From a checkpoint of a small mixture-of-experts model trained on Wikipedia.
Training: a variant of Muon for the experts, 672M tokens, 2357 steps.
Below are experts of layer 4 (counted from 0) of a mixture-of-experts language model. Rows are named router (the router's row for the expert), gate (a neuron's input weights, with its number), up (a neuron's input weights, with its number) and show model dimensions 0-159. Each number is 500 + 40 x the weight over its row's rms, rounded and kept within 0 to 999. Numbers have three digits each.
After each expert's rows: a language model's description of what the expert responds to. This comes from a sample of Wikipedia text that the model never trained on.

# expert 29
router:517479476479514466502497523479533466524499534470517494536572406578530542431539478484398473562542520531561467466492490472441475516538547524518482524435516487393539545568538486504531542585556564587498458461537450458504509449515477485489485484487483547489519525458519421452478463474579487421566520521508544486440508474519505524566469425511520507465533524494537473540462517433490448521496514475497495491472489491479555492589561466512489495519539391519453486482502529425566490520483511
gate7:530441484533465515507518542549498506523508560467470437489519464486540491450479511497585472513508498451507473472476496550434520523494484547501539532512560466485468451503548479529515495546562516502542457517525544573488527482469466527430484541480453520465399466426524503442445558496474502510560539501517542495380487499571495503535513501534456441466490554592536455505526475457489532474506477508482417417478490506500420480511481473566441481605563514556505453420542514505540564525483425
up7:514552481561446506503455512478457519497435505607534497503503519513509511475419533530517443491461488500497501594487458527535499548510451434372476515500513470536525530572502483469512537458413503457464469559511446507498507500520442413467554556452542524506507462439520480510502531441475474515564474540556540457464551475493443523441595493536551506518464456484481521528453516533503535528449489512535460541550501523440578494548526499552473579511570497541448451507522524466447539513516448
It responds to: Symbols and short codes in tables, lists and formulas, such as ^{, }, $, US, Yes, dashes, asterisks after dates, unit abbreviations.

# expert 39
router:519563395536463492505465524562451501460478523499459510475498491534484528468502526538549471531430562488481477490475528554419591424449473458561528472495476512499560464592464501493477566443419477568501540467471497566543498468508509501559434508475446544539486471502481485527482524504539497473496554427593486485524488471529513489476507493586543516503544541426529460514530494585467545452421458452504488534438544445493518487503453445530517579506467458555515499484510512474531510569477478
gate1:522447556434454586595493471478471523518449529433457501502458454464504514499435494517525480521538500534522443535517494506433480494470531469438485501463505482448428487489480467563461531429500504494564540452527497476482526566466542461552561513465482486549527480510536490526483505493477455487572464515547454464458553511507528560472499612499526500505553550393556409490479522515450482470503480463564505488537508475467524446475521529483492518485489488555547475583415474452429554524578455
up1:525540438543564473596502501539476521540528475530566484512582546447530494437507497479467499482520498478437529473460532497482555577476475544517474473469403497538526519499546522503472483531597498463442465441486522542526480444579464510498448497440538483543455484494510541437509465499496495519393521524462514465566503494522444480559540410493500505514448452541442518469419452557489464465583475479437521505454478549550456512562496496517434497473442517519458478443526516516534453452509495
It responds to: The -ing and -ed endings on verb stems, as in air-ing, conclud-ed, plus action nouns like attack, support, success, debut, return.

# expert 34
router:559510465446524509531512496508434485462534477538504510560524472527544555490465486578476470504459595509408499507532508445531485501467474564496511507507447496485481555488509522478519468485529524572565476607472476549510507414532421522492501479469458505470509543505554456538467500506564523414516510499524520534514479480499499499434572502548471535545524523508449546515466495454547591464421496597459546554454504421460505562520481575520433517485478529497483581559547490476442452502524484
gate1:587539502457469437447511505569486481506457521550470513562455509515577502472502497449539490500529598532466480487557551494476460518473428502433522506477521553485451507473526513460495463542495466561505560519510496500516498477433477516457507531492475477465487542468477401530432475533492442492554480477547484527483484457438501530474534456459480494491530527474499489500472517514436553423517515513469412559474488592451479499398435515496422492531493534468585361478496523470439500480522486
up1:472497547507510467510529587456524524512505495470466514421547405568428495508460451512449506482552500441484536520522429507491526500432563545484555467534498442531538500476452481538504521507524502516513437543523504520567588536446476466465485449491529505524518439604524557516546536552540523498488456505449506482540496478516453539443488535494474504619481486529540435508498496509500566535495459461556540525565518527510507507549508571589587499475529428519496493509503590485576505505485531
It responds to: Middle and final syllables of proper names, especially European surnames and places, such as Ull-ern, Mavrod-ont-is, Blackb-urn, S-eb-astian.

# expert 22
router:459501516537470473531518542440547474465584476487449531557544549509485513478543525490535461533433562503487499531487500568520535500426468513465513415568482489491544482513532467503504442563464496509542511497522546457551511456563404508540468496493457498575503492520508472517526488427544458471468583435542535483464476545578488517547517427489489458501491463609569550463457489536444528507537471556436377503448549571498473449488483509533501530520480463532493497468480478475494548520530554
gate0:455490550524481451474456459472478501546501454491480494471443503505435559472535532498421548501515465567473429466473508539460464511517545431526435492496513458537553460435481511508491465529477486550449501491470542430475482464439484517485478458492471557539434468528479549486542521465537529468519460496473521474476502434528530501491502553492459397557484425559572518537383526507494428477500456541509520489435502438452503450512524485560532484601486453491480476560551421536408519524474505
up0:427490480493557451537491521516499514514543450474520534457421458430490534439466467543480600564491503530505504488440416511560523475504508543570504448580578482509563435468521464460509568550488502553479478484490477424505512538452521468487414522517461569577507501385540466475448451507448495504506495451528548485551514498498462481487510522508544478505511435462454447468519456453534490486510463578513563487545471508506493553478483493517517527553459497488509513492556423531547444483429521
It responds to: Opening fragments of longer Latin-derived words awaiting a suffix, such as Jud-ic-iary, med-ic-inal, techn-iques, represent-ation, Aud-io.

# expert 7
router:442486463479508554481525478521524444466505543516501473557457531457512495531394483462464514480448546440523441534496589562531433506513527471477513521484506469518511489465493499511461512447513499469499521440488560519485513509482527525592580557468453485507496374460460501526472518473488533477528457522564466509499538409507587481572442479452551539493520570490549528545475442459474489478494432478536505458508485420519448519536576499537477452506435491446547515577495546542464476465566514
gate1:499411464424523486470533523456432468486525422553516515601491539487515489538418445499486477547434438464506472491467452504501480450439515434478601537493509541488529552544455516528521543425499454504515505547474480490515419475477480512511534557466485530488545520479521572508474486490504505504515558483550469522428459437545480501533486437540491446420454531489518455519468434516517476507521515443410487499460413509515497477436566424542481476522486519453549468536497502544560557481528515
up1:501551492552532462490482494557485462451454441469433520420465421539432479496534538542517474447503533491495498566463484554566445490605564588520455491423523503503503477493555482484495483547487542514439430507413483483536488509577449519491462456462538514424449505545503456473545527505486531528545402475463561516551538530489449518505551519532521442508498532478452571508515468472500516445519510515449545507525540505524489485507447469497530491491433470453469547507475477490504389443515464
It responds to: Short pieces inside foreign names and rare words, such as t, k, on, ay, ber (Kazsok, Ramtane, Rooney), plus some table pipes.

# expert 41
router:480499497503494516482455399434483414641528578541540484511555485491501474507510492545465445540536498480527529541434513502473490497565543591495550547538514515491546524438502608487475467487521409473516490505467513479507505512633480505529530483533458474493547506558483395478478465569594546584506464501490470513502436549519528527437540507505475418480513507519481542506491493499497525501472522523482510510506479509521455509464508483505500464462494539510457502594451471445516523503534536
gate6:497532498526516456495522456536537532440551484441546454492514569491539547506531452462451536461497514564522445466488547517485500450452565499494528465540522527525589541429495509549506502547524505533515552429529527577430426547518474482509433492514481496547551447542520515430507385547384530569516517520489510527467504504555480520489552521521549475418531508477451523507557512551539537531495516534500482554545542578517493425526533478490505542511471513569433480515489478491475487414450497
up6:548496486462575505495505485495519478481516484543455534487500523542481465559506469573507498534405475408538462453557521460501492567534439498412416458426498502457464496481467453511457429526503504435552422518526528419504517488492457468568544511439508525479423471507444504562496506551537531461456486523498468473472493520477451516543479484587438520533531462496464511489498522556486484477529454522463516479440539450611458501474510511475481484513457479536462476604536395510518492492470469
It responds to: First fragments of longer lowercase words after articles or "and", such as un, under, de, ch, cons, res, as in unhappy, embezzlement.

# expert 5
router:439535477503491546516482490525518467469444531541502495470464529463549519503525501610553443491582461423514517477537530538415504463438454544450416572534515541477475540479496480521425466481536543481512496474489547513538428523483572493491585517541483485446572450504538520465554500505440547540504474426474488428517543525447576448549497496429546533522534490514550496584526551488466512484523535457458498482469466617502462542511551522486455553532481535478521474505532539508499498502510461
gate3:492468538529430528497503437588472503537489461507469482471502455452492450463468544472501518501504504467526548531474545457501598578491543527512503543399474453512513497505566516532471472537537498492481405569495484529596548520479535493486520558537500491484499489540545467502426481474487447550550483481469505513483601528451497553523483468463465492447460545506444516556557498486531528471574476518489502494560577478503487449509546509446397542557519438500439495414534452500499547456556465
up3:527522505519565486518534452459520482471485578441499566512507467518525532523444495506473531498481514534459528471464526547459410453481523500541489490531511498483478535454456527474535488526491492504376544519518481494510504492533508504537443490499554526436518557476489487470527469477535536408456491543521396468528400479505531566579416451484541526491498531474542478501451457564542484490462540480386539491510475475511556473511427438484494423494522507459528471522479540560517426581443572
It responds to: Possessive determiners and 's before a noun, plus adjectives after "the", such as his work, their own, the modern, former.

# expert 46
router:500518556550470502475494459535469557471496504552494446520552487502498497560493577444456508564480390502478494453431531530493480477496481485516512542509458461508457518460501509504456571593426446414526553476401556451511516481489534394521532471490484447484573490500493494535531471433527480460472504529510524443558473554500433472527530518472497499574549462545522451536501426497579458466461489498490490461534495568557560535485494481535497511484573555477542544519509441490446481453453505
gate0:542511510543494474463417540489506519463515495551494476469496491433524442507425574538469524535486483531412501545527466475501542472536496498545465460549527457461490482508427474466443552525495553532517485542468459517533538546479547450531447496473484545581447428441538563433497446542578528448499479607486478489549488481494451464423514454505448515513502464517441540546522532539460438542489538549492454507559557475570514574496523481554558557473460512440492534481553508483566507509519515
up0:539456503517448496593549559483498556441499508556510514443533501513572490515462588464511529580487450513475510504475473452542479542534462498526520510486501464488520535561503507498443523571413503451586489545503483518472516512538530503537480542518473557523511466472525424399454516488556578464510467502536515477505528432554466463485521460483434488548535541535448551469476500519491440545518444491484454441522490555530539545491548442444563515503494520385535483454475443447543451483475458
It responds to: Month names in dates, especially in tables of birth or office dates (12 March 1912), and the preposition in or In.

# expert 26
router:567467560544391480459436515512429533471548465524529469562517558567472434529511498487526403506469471540494505494503527479544534513477517476506587434462477459567512525448493543532514506386491540472504467490479488566544525577533532497490406520492505426534515513519496467466513573442545510512545460502465448462514511402503501555512490442537546546518516470524482440460479514481535543480447455549511538466526476578563533532481525509487512472504462484471543456503524432531509440506502538
gate0:521495546452538553430514470497466502457498472402491558597519416442548462408482540473478496528511478524458451490512508442528464509482456487500500448556464485524479468511493457548534444575484548502504517435471457497547462569515539493487517472482550441463540468527480484486408555530499468524539538509427466525450488486536495383582470477489463501455434511485524533535538491429505499454530558495555433591467570489498486505538531543463497463489502521536505500454449466513470526545453511
up0:441499482512497426503495524479481415538559513525480477516467534466492553560485545514524492492531410445422459461514431541427478553550448529447478427542534446459507530454505546484448544528452478452437468455480457478428513449478569545515470460495497515550467499530466550540472483553466593499421422490552487572474488512485505533524565555541458465456426491494502513509488499517520466522500525498450548545493435582443550535526488503558481503540456490423483468544507480509533533488486518
It responds to: Nearly all commas, including after closing brackets or quotes, in lists, dates, numbers and place names, such as "Christchurch, Dorset", "July 26, 1894".

# expert 32
router:471553480501545370594498485440449521534467471436503454447467463503533489479505544518432531476501546568464524496487438538503475544478370516464495474541486471494474509468503577572454533422538453480516494462458545532499467452502483512446458467473470515464498509515455494522540455516544522556445507573549476491428517503521519458527520519431564484581459524471573525540522509529531474456457466582517495582517522523539500532525400498499515521514514488522533462487503514550467558498481486
gate1:499527494486442480543546443525489514552544478496481503522490503450526455503530471448458421578467479472476532424498561542494487449573489530479492518460418556479477566500460537499479552495530605483507502518423500507573433516582443501475494395440492456540445513534497456424522452489540532475489540506525531582557471438494513503541469436458445513527507495493474500529548483488507546506544496536507508530497478431548520428497419546475485558460488568487505523564445539486454497480548461
up1:525447460549482507477555537479525377453475446460501426451528481483477497499448544546478544431470510465482469574509482463516512554500507451534483477526558557535505474538479417483428447521429415496513533464583499486488531522548578512539478555532487467477507496491488556529526545547497445543545498523493437448483526489536453513474558541505477463606450494551527493472467497467481433466426440515533526541550520540441467503522554466523526493504498476451533436449545474451472494496456549
It responds to: Topic nouns and suffixes naming fields or sections, such as information, service, Production, Type, education, Army, plus coordinate °W/°E.

# expert 33
router:529480570515499497550538515504498550505496480438516418456482423537451512508483482503513511544598516536469501464408507498532406476436458513525500495550465533544484552583484445518575534497472397489462497445530483468547470558499417474461496479529506535447522499498445544495508509488533464438466424487543509509455514474502553539500473417469433557474482451520516486461474451471550439489578482538489530486521501500448465514497531504451509486566477465502455483565518581426518525451425505
gate2:456548474522464510404470474505488461580512524419516423473517501517511487506430499561531500444548540438508575509402512478499497524549554550535445416502506516537514548543483541520492493537574501528491486460510522510474529567533547462462529471514513522467502474416454521570518565518401506479452518443456519523560491498450470527479538601490482543472436478509518499570493524488486411580502583500517503510490516521434516511437549524485438499483490468518487549506490535490519473500420512
up2:568411462516542506485549547463505463495497519519516571524542504539552538474577543486479456499434534498450503510529437616483516479536503511502539465461537536515522455484504493521552500473481511458496490566481487564489526479420457413590489580535524482461577571485508432520475491432517540487479458519450486461506462502455508467513523509446525476461504454422437491493491459478526475434489470531496552512499522418517583498493438488495495457515516437517478480521520379504559511574506468
It responds to: Single capital letters inside acronyms, codes and party tags, such as AN-S-WER, AP-B, US-S, (R), KP-G, often after parentheses or quotes.

# expert 31
router:509473422477494532512533412463536548535528433415450415599495500442525542528535473449548458476469483476537511512491510540540485520481521510494556484523489517477495492466615454519564549517515562469514489475497504459458471521446521503518475465533533476542444442449517528528488540491409483536542564499513520475522525490507511547481467520473464505547446483437470523514457482494494512454525478444452536554428482564585559457468491518479535460504571554479374464467495454428530533499502494
gate6:500473462454476488417471436550492555442491476456533473458494525471502499555463583491509452422483523547505510481504475466541481487542586400482527454479438507466493565493536611450509539507576507512554481493527495435500543568513496511488550461442557558552442482522526506539448523486479554527532552532420482495532554563522467460469488478495510455447532500512474433476446549558482515464523464432478444439474517528438518524586478521463483504502542589462492454488495470500495509515470526
up6:500534509527547504456507501484489566506445525516469430494511425531503518452481476555519483505521567530486508481416521529527521490477537587513497511571439513518518407444552492486552530447454510443440508510569526494446495505455482489555456561554519530489523568456520433459484475512478454560437460527514552505539476459450505467459546490505512438531543509508479481515582504535541516540461565544528561409462511496501527543514511378454525520530439393531466526560504542470526527479483512
It responds to: Syllable fragments m, h, st, ab, j, ri inside proper names and some words: Kenmare, Darmstadt, Helsingborg, stackable, Stéphane.

# expert 19
router:494544431500492527467489503517462567453463481547555510407409498479506510477494461504533440484581509514461479463558521474519506556506453513492503474474428525550422437529514550450527492524491482518466551527446513513536499498547571533431529536451491516501511519419467477502491519531503534516437495500440533569571525492561465509415442488472416472414419534439517534516578556442536506540530531504485535526507490492470558474526431521467535507463561455431525538526549465443515477515494519
gate0:468491473509486486537465498444544527468430523476556494523532500505492442569477531497525489479509530459514544522510523491461527525490513508551551540521557483550495478507494472413445541528593569534512508492557548405478511478547463480485574592495485451450505520489454500483488526506499526490521491523511541523486556455574512539516458380576466584462507512506581496488512378428552448489503426544423468505511505565498527443512483502528485440484506507446552467474512445534484518437503546
up0:506492477457551526484452489518544451545475482517505486492478535454577446519521485538520534512499553522458534430560551505548540555443581524469529472408489503547431444450438533606555539485468537552470472493515574465495538460483481548519519598493497511474482485545492443472491552481549464510498466504543453412507553474512468538532533524430542493472467500523506456463557465513565506529518524485468495474553562471547482524494537601427481482551490444559469567515519556500480454462466492
It responds to: Word-final s and f pieces (goods, quarrels, Spyfail) and place-name words like North, South, New, West, town, Park.

# expert 53
router:508526539498497455529614562514481508533470558514486450525539569476474490497463541453465552463567522505533458433435501512510494539521557475488503507463440465468510482485459532503529546486415433547454539527470536548427483550532456515466462482419479528525474517527526491492484513552522558503460538512488483532442496457515545546466547464522526545535465518471448493464507458485514501587494537466450495535429588472535520504481417555411616465463554488498539521506488453516463436499460567
gate1:521480549439467478509498552477502531497511548496504465428503526465502492476433496528527465468510440596503534400514517538563434473490511448505493560555585438517497474464477568425555474535459496531508517473503449547469471556473473461455562545508470493522392498496473570449539478476511493500517491480509433578513504465579543510451449427432451548447520488539550502530474446500504488472508512422452513481520545529529475504478503504489517499428456472516426492496575537454423454528465494
up1:512476492544560448477500480570498482561435484529493525519495499533492421508556534503437459443515564462477505578521475567557483479571474527552473463530501496542492491509480527499498536501429506505516443506548485425486495462522514541498509465508497469477520563507477573537543518557566550538518548469520496490443541528487422418535540548488528470509571481447425453490529510512546530443465528513555465467505505503501417506589577389534479511521506462475534602510452488553493555491549541
It responds to: Sports vocabulary in match reports and tables, such as season, League, Cup, Week, game, team, round, touchdown; also coordinate ″N/″E marks.

# expert 11
router:565467546486544406579517588541461568504483462447535458510542501485464479466505508505455514535448482511462513468477499426443498476486474526389518515526488489603481501413530490530545513539482520537508488473472593546511546519477559484410557525463549509497574483486529467451465501500509525508463534534521565455482468477477542571462467485439460583469457497447532493502521530515543486489452463554527496529524485476457428517491512501456500471497614443510576488489533487531462450508513528
gate1:437452547458483450471578420536462562523498448410490542481514405598445535474628394491455524523462441458473507545508519482479443524478560510492508521561487494439537498475469510509552510487490495550507503514530460530483458540579554474531538417498520522548504478473445433462519544488487548512487555491504501472477537524549443532603465495504412488497476517485503515466569553450534480527548485559518524527472470506465491506523493506519493493516495487506498509534555525474448501432524475
up1:413477510495440468494539467490537530539460497414517453528549511547525517524544456489565474550491463516449498515533540433483530530476527478457463498529507501486498529482453471462519579399533479571469563545501547509555431582472524487534489506439445517555531476485473395454481509483466531523529568486492495471453519490474427569516442527486473500537501491511499516406494458435543438587503443535583476542511476478567501471505517518465469491474457513524545472481544485466429538432450480
It responds to: Head nouns closing proper or common noun phrases for institutions, places and works, such as University, School, House, film, album, city.

# expert 37
router:497440450517506521471533449517539498508499509463531499485484505481494500549486443496486530559520486472508551480521468514551477426555542475484442525509487493467519409461561515397508479482521504556436515424551488460450436474517474492560569505513532512491444572544492404467492562517495509542500428507463472506487526501485588431460536398431467513526518542496570491492562468470504434599528485519516549442560479474501470553475486567503510578461487520501471423531507515472457480546556525
gate15:542523510475492492445509507507503504478451419473433497488565486436522445434490552510511448506533482529474535525515555466547510572492491555492485501482526468473471510525440476488523453513551502518475512461526476569602504554487450410543553462512518474443536457479420480507512443569543434505474518456494578463500513514522562525510509457496515588430483539557501480497541501431551512484499507408532590505521482433416492475556486469480524527489494574514492558497504476440500400559526476
up15:418470538540534540556464452449499509497543543528558501522448530535507530550484492509530508501473527500579456482491475459465533491513512503471500481509484496550495532538541565467507530532518475467513459498481528452441520538546559638510414522506552537469490567498561473443495489418486505507486529483512445499504471521467530540488443515524485379546537522417565473521486522519492501518463497623443497578463488523558488516442481496495443477522505490443473435463490570555514582486540549
It responds to: Markdown table pipes at row ends and starts, separator rows like |---|---|, and line breaks in tables and lists.

# expert 3
router:487506478578496515492487458509525455463532463490546505449528483513580544512509445461430536524571579537489511565525611509525521561531555405547467494488450479519515535540495492433571551473550530464423466521495476401465495498579493516497532482409487513491583496516467564526475468463473503488496512437475472441480513492491539483483434529580521501449416494541507484550430455468514458520502546536486474513487477581529533502507517502522491546512515523422551444474473519458460505496472549
gate6:449542448409511498505516521430441509526487540490425418474476459542634556465590458465474518481486468447523504449556504477478456495547457488439526578532498536509487524478487470533466529512553518443535481491537493433466492506462479434481525518454531484536455494481534510511568491468504452576532455473486534529499465471504474517517479480445526564560523500525519469509518480520510453492464511425526560517434505546499434515472504465488481499546419634489458493493491526415462548525483543
up6:509543447486518477467521487485507451565543550575522554495579477549478532566502480539464457572557485454518454567545575486396513477476448507487486526538498446445518466491413485498489478557545535486456488465559514541542570546532449491517516491482467510437511520469434512456454529551479461530515558514529440500515467511499515544497557557447543603525484533573477476479488543462484491518432516541533574514503511529520444517521507428476470503521435482434507577495525534455494538547481562
It responds to: Opening parentheses before abbreviations, years or scores, such as (D), (1999), (ES), plus slashes, O-initial words and non-Latin script bytes.

# expert 36
router:485516482556508518465478396475531537535437499456531544477522500495535549578540452480516543513579510473596507515473543516513437509390502479554525504483551558530453534478421503466555577507458504537618519458454504535494473454449524514532547479551513467529519561504435440468519512513478515488552520501441474502496514569565492434460526496520477485490503438464482433493524460492481522531480518474494544548491452403463564474468510497507453537525491473480472496543462513458522580528494413
gate6:508541551509478535545517528532447477492514424495475537512496516490525514566511487470542475496507503473580552529469515565507498524509477526505489476479423556607546519466388479521464500523503514424492485542484502528431511461519472465514532545464538490493484487528425511409464456481430555379549578524477482497510533414518498523466549581446498498466498501517449507484472582544458455564521490507485499536497443526454558464511465591418513517547452548495523486487491516496514459585522518
up6:456474544514551481511506512560500534505485490484501549523524497422450533543472464538553463517505472516553520483513528534533514462494512467457449510487432451536462535453454540606538386515444446546436509519410411421470471510495531477544564520492477593460401443509519492552414519533447531549505508449490499508494540519496509535544532475510543483464515470513476494512459519550439448472565477514460489542466512464483496463477465497477479483540560468507512585472470473465537538569457427
It responds to: Consonant pieces like r, g, att and accented or non-Latin bytes inside foreign names and words, e.g. Sar-r-kar, Njarðv-í-k, Arabic script.

# expert 62
router:579509488492503480478479520503485484537575512499537507474455555503450453440491544454546504572543480578516472548526501429511497477518414453558511488395513513556512550461550550584500472452567486464496493489515487463503488490506528510494396501507521467470548597495429506530507466495533555523535503574465440525408472428489524517504480541548465452432531464543465496488442535550563525475460470453535575475558476464539575509506540558525459548541486500457481517528514493480456478522527517
gate5:439501489468458444513486533491507486595441414464546431490467517462506478560475463560534522532527507480511539449553469531507473501515497438431452541521547529518475529514464437514522427482513459494491470550514502522415556489448485422464482498407542490536499531510472482466464564497498457466571533555524541485518475542472430588527580374458464508500488574486503505476499469570489553472432547517553448466538512474538543501477537428514501480493511455511484540437462515522520505475495536
up5:497550542442511487526448479460516455448530459487492443553469566512512516483518481586528508467445516470508502491513512514508536436451518489451417477514522495485493484500440545517524481572507470502460459536490575511434558489467480453545439503444433553533507505528434569445507590450497564464480497528497521443474485546497488567481538415430440469467547585528426500495428520489516517533495480488491527471532461484547560536538441486551456431507469490459476526443486509553601474517548542
It responds to: Closing parentheses, often after years, and spaced dashes in filmographies, lists and tables, such as "(1994) – Queen Mum", "(2–2)".

# expert 2
router:507505532475507493453527539480483573484568451559497513444465484539414502455491484496511466506464490506423571550520476510543509392499497598578478432463532535489414511505443540492507526493518513568435496559545429530493464489447489494534474463551491476549487423554476478494556499455493506432512468475551451491503474464515504525492506537499454536449514458438466512462537494526486470536516502503491491485432498456450446472455460452429549457556491415500481455474468558482519505617539462
gate1:498539442486456515455485494544448466565486497501531542549550546498562553427509483535515407519505553487563487489502449562473511452504532498456549564562538429458493545521492537513437424426448506526450510499494578491514511473528526516424525530598467552510467528502527502427581559536488527500524510454533527533601454556460502471437462535551472506478503543485449507491484534463511500538565568483493533457527474552469473532546552507539426481439501457447486492471562520488500500518469487
up1:515513417503485465475421528453457500525520535468456517484494531505480570436520452513475475484483547472437500443494498552498520481467518393450502564492519472500505451507473454518485475442528429534431516518553515503528490433511458481411569601510518535425548489515500539527478573449485531522462543483455537512527494518506514531507516479459433499521486530450485522471420497467432490574542465477590592460529496453424520460499495475490591463492502495520488581468476474478589504490481457
It responds to: Short consonant-ending pieces inside names and foreign words, often after B or G, such as Kib-og-a, WestJ-et, K-och, plus year stems like 190/200.

# expert 54
router:476452540492505518530482546576471432485489514487554509469448496469598470494519529534503476500506521524552471512470474484478572502454480488537486510517475441532510515498489513539435504495485550460448444514437451526469516469441491516501555539454432493518539566483462459536437461524494547389493530556449477439558516546453390486512495531524562433475543531503482510433491566496460535416487549428471453525478549410440549524526457423499491506547529523414503494475534495478462529472460525
gate1:473443540462476479459506454505517475518398512440444435568552474495513498472536456545528595512477497504553447532450456561519491545468476561540516464483518492549485528450512572411419523474455523567451505507508471489538494457476483422495515455438442550464486515502551471455435413540499505483473444552504470478499519520540548514510550472460556452569522476490556518488542531477516542430558509493463520473547474466557498535488430512541439581487545553511497526558472501454512460481484497
up1:490488543522538487517561483426609500524504479536579472486572496539566510463478542469513565487539498430513475452420523538575469491472479488507538554482540486468524552441519589505458538496507486546479463571459480595508504474526523477426516587564460476428479499487540451472489476548528568494475523491530472428467558543541467519513548481518507510552519480477500445449515492444447487526514430501465520520544553444488494512463462483465511470485505455499515459452486518405562494556473565
It responds to: Modifier words before nouns, like high, public, own, water, and -ed or -ical endings such as weld-ed, theat-rical, techn-ical.

# expert 50
router:474511545447499569492535528566476478513544491443564527414513510578432510455505518506451544475512459546498516477487520551502456557511467549483452441426533449515547493515550488588498448592547473527538540429469495512434574503509500499477513495482547482560473434497543516526466499530512441540457516542518567499464549445501434488528602501472567563583550523527518496486499488511472431434457520496514554518532507458496516554511551448528476485486509431501482572514484533566466504545520494
gate2:492482525484479463496510500494452520511474495459458527527503525488530523485515585545580441456538520406438526482486461516492490545483520495556511464525406574470493497487535439501514451520549495557527476525395439522526437542470504476472478548519590485573433545464477467469530445496482470491488535533504489431499530527494518493472505453503552518474479514475598488425525497548534516492483463507475562468527449509467519438413415497509519593506488565541453521539419486545427438512550497
up2:546524485490543476480494456526527593498479487549496525569561504520548531477562526576611454509470497518481488584468506526453514536575483474393441508484514459560489497490577481543470552508537518434522451486498426505599443546522476485491507456568512483508527476457438517480548482487482442480458540518474477542502485592500435495465503517515616515508475536505508552482514538490499471494470434505489480561515486464493548544522514420472476541450526490530553490549468470513506529455577460
It responds to: Final pieces of Latin, Romance and taxonomic names, often vowel endings, such as hispan-ica, mesoleuc-a, Eukary-ota, Calabres-e.

# expert 55
router:470489489510508497495467477444526487524433546445418501482534446491592549552443493459515503472451497470454438500593518504551528498476551462534561479476596475502497527535472546472478450553462448493545458505474538465554514478499488501512484510478404458550494477496510483493546581555490437459542458496439548567500526513493560531556464562508480400461517486480402443536493530482494444492575481522510506534529491459496552485506470517489513513492483477472543500482487557431493502418408571
gate5:460472557469437528507531498474533503442484541506502512583467592475456584539492531519435496460535503561466585492504505535537489573526533509514386428462504531494517534463521515479416458552460518476548517454552513452535527475539507519483430485469578467584476502530523462528521571443504473481500535503479514430539489408488464564536522526471545413441495523545452468541427494568515481486561505520493507538507505518479471507485425499482519542513481522539487487506430493423543526513470520
up5:499467441510521534499502478557501495495551484552558428457477469529499530532510474537524483496500483515463459504499403464475597466541455485557572567413493447509509510492504524519538473427503541583537487433576510510480553546500544473553549433479479509513492567495481540494521419556487546506533469517505493499488467495519474531511463480583522468562618503538505529509591457503503479447427465541574540523519490516471527487553436515562490483495533451473503542591547480526477512489564464
It responds to: Initial letters N, T, S, Sh, Y and syllables of Asian, Indian and Slavic names: Nana, Sherdog, Tomita, Ryokan, Takhian.

# expert 40
router:555513488553457522491503478524518493532553556541543486516541492544470462535532484452572450526467502451509541430498477461471472473552479588484448549506546523546537500480500407507490549570553513507540496483514532491512433471519506502466468485498547491502510523562564477442543535498471524510587499415581501524441457492494416445554506449548526500479498487497484419475509464549382539501479536505432407426516454510478504522504495536468387473521462465520502497440472535492549528473540473
gate1:548516466501467472500570545458441504514476556454479499477518482511485525556493541490529509526491483493538503449477524526478428519455524431520476519444466435515449528496489406541454445527544561531485525521578514477497409487569478495495456528423489499481465420505508439545523509477500443505445493541459439527446503482496513443581485537521519470471522423533462457455518492531462520561570512491401528476483509453571501509476423479530420509436544443547461571544541509547498554543448503
up1:498532546482458469562494559432486586466498524443566509557580478511493514499511554479491470448514491422506452406464537507526502514486526519460469484457484512506489549524489450512436450565528515550559565536469520535450476505519531536494465529504512509496517560526507516532451459538478513485472548498484467526407507460515518456555490536509533528555501465502494481460470590577392479472548461533478510473531536505457516472507428455528390568522515483591463540517400539520481525522456529
It responds to: Number pieces in tables, dates and coordinates (200-6, 33-3, −12.1), plus inner syllables of foreign names like Pr-ou-st, Carm-ou-che.

# expert 13
router:577466543478547494497469491480522481469487476481515553492578562471522593479491470466431502528506478474500540518539555418537516465535564448520448495550513515485558514454479485522527447519543531488558505487457517568550457536492526447542473527463425537576509423536476508474530472554485557501553493552426509491517564481497450535463512503461527486552461501561499549508523519493468556448535505530535548511526487584448510447542430513544576509552437554509518438441516468580443497447444509
gate1:485492441465539556516478517502451480475483584475470502578582524500503467448557449527556484542525486518523468422497587517539489511444461524505576468480502457490494538434506472507535434477549460495531494404467446493465502593500503504500567507490527470524534524536504468549491505456554470517481420475542567578486537501506535519551471486587577519546491480502488492454522514500443480484469509498558489483458561501530452578492506446543452494553455534464529549552453526487449415508428450
up1:491517508545495511510625505534445456512528429500519444475520534433509525560410499531520568517597459488480505448535412508474496488553507544478522546432508528508492475514536529485566506524525490547513439489524547471568473579498483499541570492550480496471454439492496468472516480498451424504473529447498501461487527446508543489512446560561485494503480448496537521496496499488401510505451517509533503486452579558586526430562500547535508539550501491487513538519474419437497472430451455
It responds to: Lone space tokens right before years, dates and numbers, especially after month names and in table cells: April 2003, November 15, |79.

# expert 48
router:526541451472497550535467574489530382498538453553525516511470501496531480553510475485467575441506507457458539544513425515469455490483545448474414586516455537395475486499447507473443544446451542520463500511439505482528501446433523471516469554458447494532480459528456529481475462512565524458495520450476511473475511531478481506486510538485442528456523449542508543559541508435503490527500476471534515480482460459450460407529493568506383549493496513432553539422529485515486480503540534
gate1:515479476468449540455531504504437488503492511459579517506525489512460554483484533564480543432493418508585548571562478429424521501525473570451525502477471431478539511545577526444507561507515466519520517481541442458502484473507524536465498523470555524542515526486497503437528494567504588492492491443554522512470496571484548527481451430457403482543492451471461563494441517499478489498534441583465520573459508448470501480554464531541408532510497519472516481562441498477564514499495459
up1:463461499526478609508485451584468459519603538478489454457482496497513452459560451523472529447480422485463556513525517515432505505483462478404506573534563508401465526508521516446508480553496463503552414467482520541512501520465518569450461516493507527486544558457498450526509512501569543490543476511502449490477464524482554584490508515455542492532443475519503555481522420516414509513472496486528524506512499470576509546540533534508487503443531503540432488512445530500496520516510373
It responds to: First three digits of four-digit years in dates, seasons and tables, such as 195-4, 198-6, 201-7; occasionally name pieces like Street.